{"n_layer": 8, "d_model": 160, "n_experts": 24, "experts_per_token": 1, "d_expert": 352, "d_shared_expert": 0, "activation": "geglu", "moe_layers": [0, 1, 2, 3, 4, 5, 6, 7], "router_score": "softmax", "normalize_top_k": false, "routed_scale": 11.0, "balance_loss": 0.00235, "balance_bias": true, "router_cosine_scale": 20.0, "init_std_router": 0.012, "lr_router": 0.00268, "vocab_size": 8192, "norm": "rmsnorm", "norm_eps": 1e-06, "tie_embeddings": false, "optimizer": "muon", "lr": 0.00779, "beta1": 0.93, "grad_clip": 2.0, "batch_tokens": 131072, "seq_len": 768, "train_tokens": 455600000, "steps": 3476, "dataset": "wikipedia_en"}
Below are experts of layer 3 (counted from 0) of a mixture-of-experts language model. Rows are named router (the router's row for the expert), gate (a neuron's input weights, with its number), up (a neuron's input weights, with its number), down (a neuron's output weights, with its number) and show model dimensions 0-159. Each number is 50 + 10 x the weight over its row's rms, rounded and kept within 0 to 99.
After each expert's rows: a language model's description of what the expert responds to; "raises" lists some tokens whose logits its average output raises strongly, later layers aside. This comes from a sample of Wikipedia text that the model never trained on.

# expert 7
router:55 53 45 42 52 54 44 36 66 48 67 42 71 37 30 42 59 53 48 63 37 55 37 44 56 39 35 67 58 51 53 44 46 65 63 49 54 34 54 48 35 44 58 51 65 52 37 52 46 56 43 51 38 53 46 43 64 36 43 50 59 52 60 45 50 57 43 51 53 63 47 55 53 45 53 45 37 50 54 45 59 45 45 50 31 61 48 50 42 67 31 38 56 47 58 60 48 51 22 64 38 68 31 40 30 51 59 66 54 53 37 45 53 54 52 39 66 59 51 39 82 64 30 48 41 50 57 50 53 30 52 58 60 53 46 52 49 46 40 54 56 40 62 66 57 56 37 46 60 61 56 51 63 52 41 65 66 46 43 34
gate3:58 65 43 38 55 38 62 60 40 59 41 43 49 38 60 44 61 51 57 56 42 56 49 53 48 37 45 46 48 59 55 67 73 45 58 54 52 57 46 53 44 49 47 59 57 50 28 66 64 61 79 45 43 58 55 76 42 44 53 45 63 49 52 45 39 40 53 67 44 55 46 74 23 51 55 46 39 46 69 56 43 58 58 47 54 72 56 36 38 54 52 44 53 50 56 62 65 34 50 66 49 50 51 57 65 46 65 63 41 60 42 49 48 54 43 52 41 39 48 35 36 41 50 45 58 50 50 48 53 49 38 38 39 50 39 44 46 57 40 39 41 57 70 50 45 32 52 63 34 59 33 56 66 45 48 50 44 62 51 35
up3:56 51 44 55 65 49 58 68 54 51 49 22 42 35 55 32 57 46 57 46 49 54 54 46 55 36 59 52 41 48 55 60 58 52 53 41 66 42 53 63 50 32 48 36 46 65 49 67 66 52 46 48 41 59 37 66 55 37 75 48 52 51 48 60 49 47 62 67 43 43 37 76 50 52 56 56 38 51 50 65 52 34 43 42 41 62 58 38 51 47 71 51 46 50 71 59 50 43 52 58 50 64 62 48 54 31 66 56 49 54 44 53 48 68 28 56 45 42 54 46 48 52 52 56 69 52 43 40 47 40 41 41 23 48 39 45 42 32 35 58 44 48 47 50 48 54 53 57 63 47 38 56 68 40 67 51 48 60 43 55
down3:54 56 56 41 56 64 51 59 69 52 51 73 36 41 31 73 49 37 40 50 55 49 49 65 70 48 46 52 67 39 54 43 48 34 33 38 46 59 63 45 51 41 58 76 48 53 55 36 38 35 59 40 47 53 57 48 58 51 47 48 49 53 65 44 54 56 50 36 67 64 58 58 54 57 55 68 59 66 47 55 47 51 57 56 53 45 59 56 30 47 35 42 58 51 43 54 65 62 43 61 40 63 43 59 64 59 27 52 49 62 46 45 47 41 57 54 62 58 40 55 47 32 50 57 51 39 58 32 39 40 56 58 63 31 44 62 56 64 46 49 53 44 52 49 59 46 54 45 35 28 50 52 50 47 31 48 50 29 52 55
gate4:61 42 50 53 61 59 46 74 60 55 53 26 71 50 51 62 53 63 40 45 58 44 43 48 62 51 48 42 52 29 56 42 66 53 47 52 49 63 49 61 47 35 46 51 33 45 32 56 44 42 66 63 58 50 49 46 41 42 42 59 43 54 51 58 72 48 41 52 43 37 47 38 36 45 49 46 47 53 50 44 60 79 50 50 41 69 42 50 67 51 59 44 59 48 43 61 45 50 44 42 38 27 38 52 58 39 60 56 65 42 47 66 47 42 56 50 54 58 45 57 53 56 56 54 50 59 45 45 52 57 54 55 53 78 64 62 56 46 40 61 41 70 39 63 49 41 37 52 71 32 58 72 53 44 62 48 48 43 58 36
up4:48 61 52 53 54 39 42 68 54 46 30 60 33 53 55 41 54 28 66 56 44 68 44 63 51 62 58 48 50 59 35 40 44 59 55 64 39 33 57 36 56 40 54 75 44 54 57 31 41 29 49 56 43 41 53 57 69 43 43 42 42 45 42 54 44 44 41 46 51 55 52 45 57 44 50 49 62 37 42 48 48 34 54 53 81 42 45 46 56 35 53 45 62 54 54 57 58 43 52 56 38 65 38 42 39 48 50 43 30 42 58 45 43 42 75 55 34 41 34 64 43 60 57 49 63 51 38 54 60 61 51 59 60 55 31 37 37 51 50 49 42 60 50 68 53 48 46 40 47 43 50 56 43 53 41 47 58 66 31 44
down4:70 41 37 64 55 41 49 59 57 34 67 57 42 48 52 51 48 34 51 57 53 52 47 51 42 35 53 42 49 69 44 43 73 43 53 48 62 34 46 41 44 48 48 56 51 56 58 32 42 40 54 55 55 54 57 49 58 53 41 40 38 52 31 37 73 49 49 68 47 45 54 55 36 51 51 46 56 46 29 45 53 40 54 56 66 55 51 39 60 37 36 42 58 49 42 60 52 52 20 37 38 45 39 47 43 36 53 48 38 39 38 37 55 55 58 49 55 52 65 35 44 52 70 41 53 50 58 36 44 16 45 53 48 46 52 40 66 44 25 44 52 52 54 43 35 50 57 52 49 53 43 56 54 37 45 38 67 57 56 64
Description: Commas, periods, slashes and dashes between digits in scores, measurements and tables, such as 6–3, 2, 1,220 ft, 71/100, 1.86 m.
raises: " and", " which", " as", " both", " however", " the"

# expert 10
router:56 60 54 53 44 43 55 46 46 46 45 60 57 48 39 52 50 48 59 43 38 38 55 70 51 48 40 52 47 66 50 39 53 53 51 57 62 52 60 49 64 43 56 35 44 55 67 54 48 66 50 34 43 44 58 43 37 39 60 30 47 42 38 37 68 45 54 50 59 64 35 57 47 45 54 40 37 58 53 36 51 49 37 26 45 33 30 56 57 66 52 41 61 58 49 56 63 58 62 35 48 52 58 56 42 58 42 46 48 37 59 36 48 42 58 55 67 35 53 50 43 43 56 54 50 56 25 44 60 72 35 59 40 42 41 56 44 53 38 42 68 50 80 39 41 54 71 54 48 56 49 68 52 32 48 45 53 48 46 30
gate0:52 45 65 47 44 49 33 60 32 44 53 55 56 57 48 45 35 49 42 62 57 53 59 48 53 51 42 66 52 56 58 43 55 50 62 46 52 65 31 52 57 59 57 58 60 35 34 35 43 56 60 58 47 44 28 55 59 60 50 51 59 55 37 50 48 65 47 58 58 58 46 47 55 43 57 66 55 39 44 62 46 41 59 55 38 38 38 55 66 36 58 67 67 51 63 51 61 57 67 40 72 55 35 55 55 55 58 62 55 59 45 34 45 60 36 27 68 51 50 59 57 68 51 66 46 53 51 50 42 58 40 57 62 62 76 41 56 49 73 49 48 47 52 42 30 53 53 34 64 68 38 37 46 45 53 53 50 48 66 50
up0:60 49 43 40 48 41 56 64 51 47 26 59 40 70 45 34 46 72 49 54 58 70 44 64 45 47 47 60 50 61 57 75 59 49 39 63 44 66 45 56 43 68 51 36 60 48 41 54 65 56 57 56 49 45 66 57 61 32 43 48 60 44 70 59 48 64 52 48 57 51 47 50 67 43 38 46 44 47 37 56 64 51 78 65 65 63 49 49 66 46 45 53 42 41 50 40 46 49 67 53 71 50 57 42 66 70 44 52 46 51 42 46 59 58 40 58 56 62 50 40 47 48 62 39 52 44 42 39 29 63 44 43 45 41 42 60 51 59 49 43 54 56 49 52 48 44 58 55 62 50 41 35 46 53 47 59 64 64 58 70
down0:75 54 48 42 64 50 49 38 55 52 30 52 45 60 60 44 47 46 54 35 72 52 49 63 53 43 47 62 76 42 39 55 51 41 52 70 46 58 48 47 57 49 41 62 41 55 56 51 55 33 34 51 57 33 47 54 45 62 48 50 52 40 69 46 44 61 47 45 38 41 61 43 44 28 49 34 56 41 38 59 56 65 59 53 47 74 61 49 54 43 57 44 54 56 44 62 47 47 59 38 54 62 30 53 45 55 36 58 33 66 57 70 47 57 43 70 45 57 53 42 41 47 39 45 55 46 47 45 49 57 68 66 53 53 43 50 33 55 49 34 36 34 39 58 31 46 47 59 40 57 48 60 60 48 40 41 43 48 70 38
gate1:57 40 48 45 66 46 55 43 48 50 48 60 47 39 13 56 59 50 62 35 51 60 29 65 58 56 55 44 49 39 75 37 35 37 37 42 45 36 59 55 50 66 50 41 61 47 71 53 60 64 53 46 71 32 42 55 32 57 44 46 48 56 53 35 54 57 45 50 46 48 34 64 63 56 50 56 47 56 51 63 47 68 61 58 51 36 48 43 43 74 46 56 44 53 59 46 37 57 52 44 51 58 67 58 51 48 68 60 26 55 56 53 45 44 46 58 44 57 51 42 33 40 50 55 52 59 57 47 44 46 39 48 57 46 53 58 56 43 46 52 45 34 32 65 69 48 55 53 42 52 57 52 52 57 56 45 49 25 45 44
up1:54 53 56 36 60 68 59 68 36 24 48 47 59 40 37 45 59 40 47 36 59 50 43 55 48 45 43 46 47 21 43 50 66 45 50 39 30 37 50 42 38 41 59 49 58 64 52 47 59 68 55 49 51 41 42 34 50 56 39 33 46 62 39 47 70 61 57 51 65 53 76 49 40 52 43 54 58 57 49 63 57 58 50 60 24 35 53 45 38 52 49 52 46 43 68 46 38 44 43 54 49 41 55 52 29 41 52 46 51 54 49 43 49 51 53 53 56 37 56 57 42 57 57 42 40 28 36 42 59 40 68 50 47 49 39 47 46 45 24 51 48 34 49 60 44 47 61 58 51 40 41 48 56 39 58 50 36 60 64 37
down1:56 51 49 42 50 55 49 61 43 58 60 38 47 68 50 52 60 33 54 55 53 52 62 43 37 53 57 68 51 43 61 52 52 66 73 36 52 37 72 42 57 27 57 52 51 60 59 52 50 51 67 44 51 73 57 43 71 40 53 44 65 52 44 57 45 39 55 42 31 63 57 48 43 25 48 48 55 42 34 45 20 37 52 47 53 52 49 40 47 48 44 48 46 51 55 49 63 41 52 54 48 58 40 46 42 51 48 33 65 55 76 49 51 51 55 58 61 58 68 68 46 67 36 60 44 62 47 60 27 45 50 32 45 57 57 43 56 56 49 42 56 52 46 49 42 34 34 61 40 51 49 51 46 47 59 58 53 58 47 30
Description: Short mid-word pieces in foreign names and transliterations, such as ir in Geir and Deir, ing, ad, zh, plus Cyrillic and Arabic letters.
raises: ".", "-", ".\n\n", ",", " in", "ar"

# expert 11
router:44 46 65 40 59 40 58 60 52 55 36 58 50 40 42 57 31 58 57 63 31 42 66 32 46 53 39 74 36 51 41 51 58 29 69 64 44 50 59 56 57 64 47 32 43 51 40 53 60 61 50 57 40 49 51 52 49 51 42 60 52 48 49 53 53 42 36 44 49 60 64 48 61 39 69 52 45 64 51 51 56 35 53 38 46 51 39 61 46 45 49 45 65 53 54 36 45 50 47 41 46 58 54 59 39 54 35 30 58 38 55 69 41 53 62 55 44 46 55 60 55 44 35 64 49 46 61 54 42 48 38 64 61 65 38 48 52 66 32 53 65 37 43 29 58 47 43 49 60 34 40 65 49 60 66 43 67 67 45 42
gate0:47 53 49 48 40 51 47 62 48 39 30 59 40 46 51 40 52 57 33 53 51 69 53 40 43 48 44 66 44 46 21 46 39 55 45 43 53 72 54 55 49 51 76 49 57 38 48 60 57 43 52 50 60 54 57 50 51 61 49 51 37 56 46 61 61 35 50 51 70 38 33 52 55 54 47 46 54 36 61 60 51 47 53 48 25 52 60 37 53 46 63 29 50 49 47 60 56 58 32 42 55 54 58 40 58 56 48 38 61 38 36 46 39 45 42 39 41 47 46 26 57 47 34 69 60 43 50 29 63 55 55 57 44 66 64 38 51 49 46 50 46 38 44 59 64 43 49 33 56 71 40 37 51 46 38 53 41 71 55 53
up0:58 47 79 31 44 63 59 23 57 49 50 48 22 44 57 74 53 49 55 41 47 45 50 58 41 42 50 64 51 46 50 51 52 52 29 47 69 62 36 36 46 29 36 53 50 57 38 52 45 54 59 54 56 41 54 53 46 56 50 75 64 68 56 49 56 56 49 57 51 42 50 51 47 59 49 35 55 40 41 37 57 37 43 37 43 49 53 43 55 69 42 46 56 40 52 46 40 52 39 29 52 41 82 64 53 45 70 53 57 45 46 48 44 57 54 37 58 43 49 38 48 35 39 63 63 51 40 59 52 68 42 44 61 56 59 56 43 51 58 35 49 48 50 57 44 51 62 51 48 40 53 56 53 34 50 62 53 53 48 58
down0:47 36 40 50 47 34 37 47 46 53 48 30 34 51 41 55 48 52 53 51 55 46 35 44 46 51 41 52 48 51 46 44 53 51 45 52 40 38 31 52 40 46 66 55 72 54 34 44 53 57 48 40 52 34 50 49 44 60 53 64 58 63 44 58 52 50 40 54 48 57 47 64 50 34 42 40 60 53 43 64 51 57 39 54 41 24 35 36 37 51 59 39 34 46 69 53 51 57 60 53 66 50 47 56 60 57 46 66 57 51 57 41 45 46 58 50 54 53 60 47 39 52 55 26 56 48 46 55 83 63 42 43 76 34 37 56 47 33 43 35 48 46 47 41 49 45 61 50 52 45 29 57 66 64 55 70 58 41 28 53
gate1:47 55 48 44 35 42 39 50 46 35 60 48 62 56 57 42 47 69 59 56 58 46 62 31 42 32 53 65 51 63 57 47 55 57 48 48 56 71 70 47 48 57 31 41 56 52 47 44 39 43 37 48 58 62 40 55 69 37 61 48 57 53 57 38 65 55 48 62 57 45 60 61 64 70 54 66 48 45 52 61 44 51 46 47 38 32 57 41 66 38 46 49 40 63 48 64 54 55 47 58 45 33 48 45 42 58 56 37 39 60 33 38 34 61 45 47 48 35 54 36 52 53 38 45 47 77 42 50 63 60 39 57 60 39 63 46 59 57 57 41 45 61 54 24 54 43 51 50 49 58 53 25 62 59 38 47 51 53 60 44
up1:37 59 52 40 52 40 77 46 50 32 48 54 61 64 42 63 65 59 51 67 46 51 59 60 46 40 42 40 44 47 48 35 46 44 46 66 44 64 72 55 59 39 61 42 53 40 47 57 39 42 60 65 55 47 52 49 50 49 51 52 44 28 40 62 59 49 65 42 54 34 37 40 63 47 40 63 52 62 62 65 51 43 57 50 35 22 57 63 49 48 53 54 53 61 33 55 37 52 61 46 51 53 53 41 47 42 47 49 59 43 60 52 59 44 54 57 43 59 30 39 45 49 57 54 53 61 33 62 42 56 49 39 40 38 64 35 65 62 62 57 52 70 44 31 49 41 52 46 30 45 40 46 57 57 31 50 47 71 49 49
down1:72 45 35 53 53 50 42 56 41 52 48 46 51 47 48 58 40 54 58 75 54 52 41 36 46 45 46 47 56 56 53 48 34 36 39 53 50 53 49 52 63 68 34 48 67 52 66 40 48 36 55 55 67 53 46 40 52 39 32 40 48 49 74 50 50 52 44 60 43 43 33 62 40 46 44 62 41 55 61 69 40 55 69 63 50 55 40 56 73 33 41 63 74 41 70 62 53 43 52 36 51 37 38 47 29 54 48 42 38 37 59 46 62 40 49 49 49 43 61 52 49 37 47 40 66 47 36 59 33 50 42 48 40 38 42 42 53 57 64 54 36 45 42 36 53 38 53 56 43 38 57 46 44 60 58 66 45 52 42 54
Description: Capital letters and word pieces starting titles in quotes, album, song, episode and film names, such as Am, You, Love, Episode.
raises: ".", " and", " of", " in", " ", " for"

# expert 8
router:45 67 49 52 52 43 57 47 57 48 46 33 47 61 53 50 48 38 51 38 51 39 55 50 51 39 44 48 58 37 65 53 37 55 57 64 44 42 53 50 25 50 65 47 40 76 50 58 53 49 55 47 48 31 32 82 69 33 60 68 60 54 56 35 44 37 54 39 57 62 69 71 57 53 51 52 48 54 61 64 46 47 48 50 32 55 65 50 42 55 58 48 72 40 48 49 61 51 50 36 53 58 54 66 49 52 49 56 56 53 57 67 63 55 55 44 51 41 57 29 51 67 41 55 58 55 50 54 76 53 67 46 41 64 54 57 57 65 42 52 61 45 67 46 59 63 46 52 40 49 40 56 65 47 51 49 59 58 58 49
gate1:51 57 58 68 25 60 48 48 37 38 48 57 63 38 53 40 59 48 65 59 44 60 46 62 49 71 40 73 29 62 49 34 42 45 57 27 57 59 63 57 42 55 59 47 64 48 55 53 53 59 46 41 34 54 55 48 54 36 31 60 48 48 55 38 36 75 43 35 56 36 61 46 47 52 54 57 49 62 62 56 64 54 39 53 63 54 43 44 45 36 62 44 37 55 59 59 47 49 41 33 59 60 43 68 34 49 42 47 33 40 61 47 69 56 53 55 53 52 43 59 44 61 62 59 62 50 43 55 51 50 40 37 50 51 40 53 50 39 44 60 49 48 49 38 40 70 49 64 51 40 51 44 36 58 64 60 50 34 41 44
up1:49 42 49 55 39 57 55 41 40 38 40 51 64 37 61 49 67 60 61 28 60 41 42 82 66 48 71 56 65 51 70 45 39 35 43 48 37 46 58 41 44 62 52 47 47 63 39 50 42 26 58 45 42 44 56 34 48 56 51 49 45 56 66 50 60 50 73 52 37 57 43 48 69 58 57 36 49 59 44 33 60 49 57 44 62 52 43 41 55 36 54 61 70 44 50 41 58 41 34 68 60 40 49 61 51 40 41 42 48 54 43 59 63 53 63 50 61 50 63 50 49 45 75 60 56 39 52 62 59 55 48 69 60 41 38 46 54 55 39 42 32 48 49 52 47 58 55 38 56 51 63 50 47 54 47 51 52 42 58 42
down1:46 28 50 60 67 62 58 60 53 55 22 61 56 29 37 40 41 70 59 35 34 51 37 58 49 62 67 68 36 53 33 40 52 43 49 59 46 51 51 52 62 61 55 41 62 57 40 38 53 34 44 40 42 43 40 45 39 52 40 52 67 77 43 53 46 43 61 49 42 49 34 35 45 50 45 46 47 63 57 48 47 51 31 47 70 62 66 58 48 49 49 50 55 54 62 44 57 43 57 57 47 46 51 53 47 40 54 41 50 42 48 44 34 42 50 52 37 50 60 55 25 56 55 37 48 55 54 45 44 48 42 61 52 55 46 36 54 36 51 52 48 40 51 46 57 75 47 40 41 59 62 56 51 50 37 66 70 51 41 36
gate2:66 56 60 45 52 57 54 61 42 43 42 62 48 35 50 23 44 48 47 71 36 38 55 40 65 49 42 35 48 40 49 45 46 45 59 50 56 53 53 58 47 40 56 38 32 49 53 68 64 30 49 50 53 45 40 33 54 51 52 40 56 57 42 48 45 43 54 51 53 30 46 43 29 56 42 55 51 57 54 49 52 61 45 55 77 41 53 39 58 46 43 41 73 59 60 73 67 33 50 49 44 62 50 66 54 40 26 64 43 62 52 49 48 50 54 57 57 54 32 54 43 35 62 37 42 40 55 52 45 31 45 39 68 50 54 53 37 44 62 59 36 50 56 36 51 30 53 41 57 49 53 40 47 58 40 52 53 62 42 54
up2:58 47 41 38 50 30 52 38 48 62 39 45 56 60 50 61 48 64 37 40 53 49 61 50 33 52 60 48 33 51 58 60 45 58 36 59 45 43 34 46 44 52 49 67 40 47 69 45 32 72 52 57 49 59 66 65 48 42 53 64 41 36 50 54 38 69 51 54 40 69 50 57 49 49 65 42 49 51 51 62 50 53 61 57 46 42 64 47 31 51 55 38 53 23 34 44 55 60 50 39 53 43 36 41 49 50 63 40 59 61 62 46 51 53 33 30 50 49 64 73 67 46 60 54 57 41 52 53 56 55 67 56 49 36 57 55 62 41 50 46 56 44 47 57 48 62 47 65 50 51 65 47 57 49 49 35 45 21 59 56
down2:58 50 31 52 52 53 52 64 59 56 58 54 55 46 50 60 49 50 50 56 50 35 29 43 35 51 61 36 35 56 41 34 55 49 46 30 63 41 54 40 46 70 32 52 50 56 48 53 30 63 40 23 62 55 43 60 37 45 51 49 65 39 43 67 46 59 56 49 53 53 61 46 55 55 58 54 42 62 52 46 62 37 56 33 45 48 43 64 46 67 57 43 50 65 37 45 61 28 47 57 61 54 51 51 53 58 60 44 54 55 41 56 66 44 48 51 54 31 82 47 67 53 49 45 62 51 36 44 61 40 35 51 33 43 53 48 61 52 43 54 61 50 31 54 32 38 47 55 57 42 63 49 67 46 63 62 60 52 47 46
Description: Sentence-ending periods and paragraph breaks, plus clause-level words like had, has, would, can, but, which, that.
raises: " ", "==", " the", "===", " in", " he"

# expert 13
router:57 54 56 47 62 50 44 42 46 69 63 53 28 63 24 73 47 44 52 43 56 45 36 48 62 38 43 42 50 60 50 41 52 35 37 61 51 33 55 37 39 49 41 41 45 45 49 56 50 55 35 58 54 51 46 69 42 41 45 54 66 27 51 52 34 43 50 50 38 53 35 64 32 25 58 38 52 45 55 59 61 55 65 47 31 61 50 37 43 59 40 50 57 58 50 56 55 47 58 56 66 62 47 37 57 51 41 57 46 55 50 47 35 58 61 30 58 58 62 37 58 60 36 44 55 45 49 69 72 63 48 49 47 52 57 45 51 39 57 46 48 57 59 54 52 59 34 62 51 58 50 65 44 43 48 51 53 31 60 32
gate0:49 51 58 46 47 48 52 58 53 55 53 59 31 39 55 64 63 50 45 40 43 37 62 53 39 73 54 59 50 41 46 55 45 45 47 47 44 35 59 44 24 64 47 50 39 53 48 58 47 51 40 45 60 50 51 58 44 49 72 31 45 43 29 62 55 46 19 49 67 55 51 49 44 54 51 64 39 63 55 47 54 32 44 48 54 38 53 46 45 75 66 56 57 54 54 53 38 72 57 57 51 37 42 46 58 58 61 57 34 55 58 60 43 52 47 46 51 43 42 47 49 55 45 37 38 42 47 54 64 33 28 49 47 51 41 41 33 46 29 48 38 46 48 44 53 24 33 59 42 63 44 62 63 65 51 48 54 55 59 41
up0:56 52 59 44 41 48 41 62 52 51 48 72 39 41 54 67 66 54 60 35 47 52 59 54 59 56 46 61 50 40 65 46 58 34 52 63 47 50 71 57 29 59 58 47 47 57 63 62 44 54 55 29 52 48 69 55 52 36 66 35 48 52 40 39 50 47 33 59 53 57 58 54 38 58 53 50 60 61 58 31 75 40 62 44 63 49 53 47 49 56 78 71 45 40 34 64 53 67 65 44 53 44 50 65 53 75 57 71 47 44 56 53 33 46 53 63 44 55 49 52 45 39 39 48 44 43 47 62 56 65 41 46 59 48 55 48 42 46 44 54 41 42 42 47 55 40 46 50 37 50 39 65 55 47 50 52 57 55 69 42
down0:54 43 39 34 45 55 62 60 52 46 43 38 40 58 50 40 55 44 38 54 53 44 58 50 27 50 47 42 46 51 43 39 59 51 49 47 45 60 53 36 49 55 33 40 49 44 46 39 51 48 28 68 55 60 26 59 53 59 47 56 33 64 44 53 50 41 45 63 61 56 57 49 67 71 46 51 58 67 40 47 55 50 51 64 54 38 53 40 51 78 52 42 37 59 58 48 44 53 35 40 40 42 58 72 52 50 42 46 50 26 43 56 53 68 40 62 53 42 42 40 46 49 57 73 38 63 46 50 38 46 54 32 47 52 58 57 63 43 57 56 60 65 56 51 43 60 79 58 42 63 41 37 51 45 39 56 58 48 37 37
gate1:52 61 43 52 59 52 34 63 54 60 48 46 35 62 53 46 58 54 46 47 42 71 33 50 57 53 39 66 63 49 36 56 42 36 40 59 63 58 53 36 55 50 51 48 56 27 47 44 31 64 45 70 30 50 44 49 60 47 53 40 50 48 51 55 58 32 51 48 49 51 45 38 39 40 62 42 47 54 49 48 59 36 50 29 35 33 68 54 49 33 49 51 47 63 40 45 43 43 52 59 74 44 42 36 63 58 65 49 48 48 39 64 36 40 44 48 35 58 46 47 59 50 50 55 55 51 47 49 48 42 55 43 53 26 63 33 58 38 42 49 52 50 67 51 38 48 40 80 38 59 44 48 56 52 50 37 33 64 39 55
up1:47 51 71 64 50 51 58 40 65 51 58 65 48 36 41 42 53 37 48 52 60 42 57 64 44 32 54 36 59 53 47 50 57 45 55 44 41 51 53 36 65 62 39 62 45 32 46 44 62 38 29 48 57 53 33 70 56 47 60 50 55 59 57 67 46 66 56 49 55 59 61 52 56 59 35 61 64 47 51 48 56 62 32 51 42 48 51 39 41 55 40 37 43 45 45 32 35 54 53 42 43 23 36 52 29 66 68 58 39 63 37 50 52 44 58 51 38 46 55 72 45 70 52 42 37 55 48 46 46 44 62 53 48 33 54 38 36 51 62 48 65 60 56 67 51 41 56 62 53 57 51 44 47 59 58 64 40 54 46 52
down1:49 73 55 34 58 67 46 54 64 41 42 54 61 56 45 41 55 57 46 66 32 62 33 32 58 40 50 60 46 51 42 42 37 53 35 64 50 62 71 54 61 65 45 50 47 39 47 67 49 54 59 44 47 59 64 51 49 40 63 43 49 45 54 38 32 34 42 48 55 49 52 49 40 47 42 54 59 40 73 53 39 55 54 33 36 55 27 54 36 49 55 66 68 56 56 56 52 43 30 54 62 44 50 56 42 54 62 46 58 40 56 49 31 73 50 49 57 58 57 33 57 45 43 48 61 38 49 61 56 58 65 52 46 59 50 46 40 42 50 37 30 43 38 40 52 58 40 60 25 46 61 47 61 50 59 51 53 54 48 55
Description: Single letters and short pieces inside non-English personal and place names, often South Asian or Balkan, such as Sa-he-b, Ant-e, Ass-am.
raises: ".", "/", " ", " and", ",", " ("

# expert 12
router:50 41 55 67 46 55 53 45 69 51 57 39 59 41 41 56 65 50 47 63 48 49 62 47 48 50 47 48 29 46 56 69 39 47 56 38 39 56 46 63 70 43 64 58 47 62 52 47 56 41 37 56 58 42 29 55 38 36 59 62 42 47 53 51 41 48 53 58 64 38 45 65 58 55 36 43 52 51 56 51 58 60 48 54 43 65 51 44 42 45 57 42 50 36 62 63 56 46 52 41 50 79 49 51 74 35 49 29 70 55 54 57 54 33 53 47 51 40 29 41 68 38 52 64 59 54 53 42 34 51 73 78 40 43 66 58 57 62 54 62 46 46 39 57 42 48 43 48 41 50 41 57 54 45 59 49 44 44 56 40
gate0:65 46 58 74 48 54 48 54 62 57 65 41 33 40 43 47 65 58 39 61 57 52 52 53 68 39 56 70 66 56 47 31 38 23 49 47 64 68 33 44 80 51 48 46 64 38 57 37 43 73 47 48 54 49 56 52 46 49 47 67 43 56 50 55 46 46 47 46 49 57 41 43 37 44 48 34 36 64 47 34 41 50 39 50 38 47 45 42 51 29 50 55 35 56 55 33 46 47 38 40 51 59 30 49 43 46 50 63 39 45 46 53 40 51 47 41 56 50 30 63 54 55 48 53 51 59 42 38 37 64 46 60 59 43 43 53 58 56 54 56 43 68 67 55 60 34 53 39 44 51 53 63 44 49 57 40 47 43 46 50
up0:52 47 61 41 44 57 48 60 63 68 46 49 60 72 42 48 54 52 46 50 60 36 36 48 46 55 52 36 44 53 62 52 57 61 57 48 49 39 60 79 42 47 40 50 30 56 58 53 39 38 45 64 35 43 20 54 47 63 40 50 42 47 58 49 63 44 43 84 46 57 53 59 43 53 57 50 62 43 54 47 46 36 50 52 56 34 51 57 46 53 50 65 67 54 57 62 29 61 61 56 35 35 54 64 45 61 56 57 49 59 60 39 55 42 62 51 37 51 58 57 47 48 37 29 56 54 48 51 54 62 48 34 57 57 55 57 46 63 46 65 57 69 44 66 43 61 52 55 51 66 49 52 64 57 72 45 59 57 49 54
down0:39 36 55 41 55 51 64 50 42 52 49 49 63 43 53 44 53 58 50 56 57 51 41 48 48 51 43 36 35 55 64 48 42 38 57 48 40 53 47 48 58 52 43 46 56 47 51 44 48 50 60 57 53 46 60 52 50 57 53 43 26 66 78 66 64 31 52 45 51 45 69 40 36 54 51 49 49 50 29 47 62 34 38 59 46 73 61 59 55 70 66 29 48 32 41 49 43 46 55 52 53 52 56 25 47 52 39 35 52 58 49 44 44 57 62 53 39 58 50 50 59 40 69 48 39 51 50 51 60 57 57 40 65 50 58 56 51 52 40 49 32 77 60 62 46 47 48 47 49 73 67 37 61 57 45 44 61 37 56 27
gate1:51 53 44 56 52 40 44 64 49 48 45 59 58 34 49 50 62 70 39 37 67 42 44 56 60 50 56 49 47 57 43 47 18 54 54 28 52 36 55 54 44 35 47 64 57 50 57 54 44 39 39 41 49 59 46 24 50 65 48 50 41 47 35 40 59 32 35 52 53 47 60 54 55 53 52 41 55 46 58 36 58 68 38 52 59 57 52 51 49 45 51 63 57 42 50 54 48 39 57 47 45 40 48 73 60 57 56 36 60 46 30 41 41 28 50 62 25 76 54 51 54 40 55 37 61 44 46 49 50 55 37 54 57 47 74 49 53 49 48 41 57 32 47 33 59 61 56 36 54 68 40 54 47 47 38 58 64 53 55 57
up1:46 76 24 42 55 30 58 56 55 37 53 30 47 39 26 45 50 53 39 47 46 33 55 58 52 51 55 60 58 46 58 44 38 35 60 52 33 48 61 45 44 52 58 58 49 51 49 54 32 58 55 58 52 37 56 32 64 50 58 46 58 62 44 33 42 52 47 52 44 40 55 39 52 35 54 59 67 45 71 40 34 64 62 47 56 46 39 45 61 36 68 56 42 39 57 60 48 52 51 58 61 56 38 68 48 43 64 60 49 55 55 47 58 73 60 48 36 62 73 48 45 72 41 51 47 44 39 54 52 60 54 34 57 50 60 52 50 52 41 41 46 50 53 38 66 44 45 50 49 39 44 63 68 56 49 52 58 64 48 48
down1:58 57 46 42 35 40 60 62 47 56 52 50 39 41 38 47 49 64 39 23 48 44 53 55 61 42 34 48 54 55 32 56 62 29 39 63 55 49 45 39 44 56 45 62 45 49 46 59 53 69 41 51 43 57 37 54 36 53 44 63 46 53 73 81 54 48 55 49 32 54 66 36 44 47 56 40 46 63 50 53 39 35 43 41 36 59 59 47 53 54 60 52 48 39 49 35 38 50 37 39 39 58 47 51 49 40 57 67 69 48 40 37 58 42 55 56 59 37 57 65 52 43 49 30 61 47 54 48 59 65 67 56 61 45 51 57 67 47 50 51 54 44 55 41 52 73 44 35 63 43 40 57 46 59 27 46 55 58 54 52
Description: Word-start and mid-word pieces of Latin-derived or scientific words, often in species descriptions, such as ecolog, Ind, var, ident, med.
raises: ".", " ", " in", " to", ",", " and"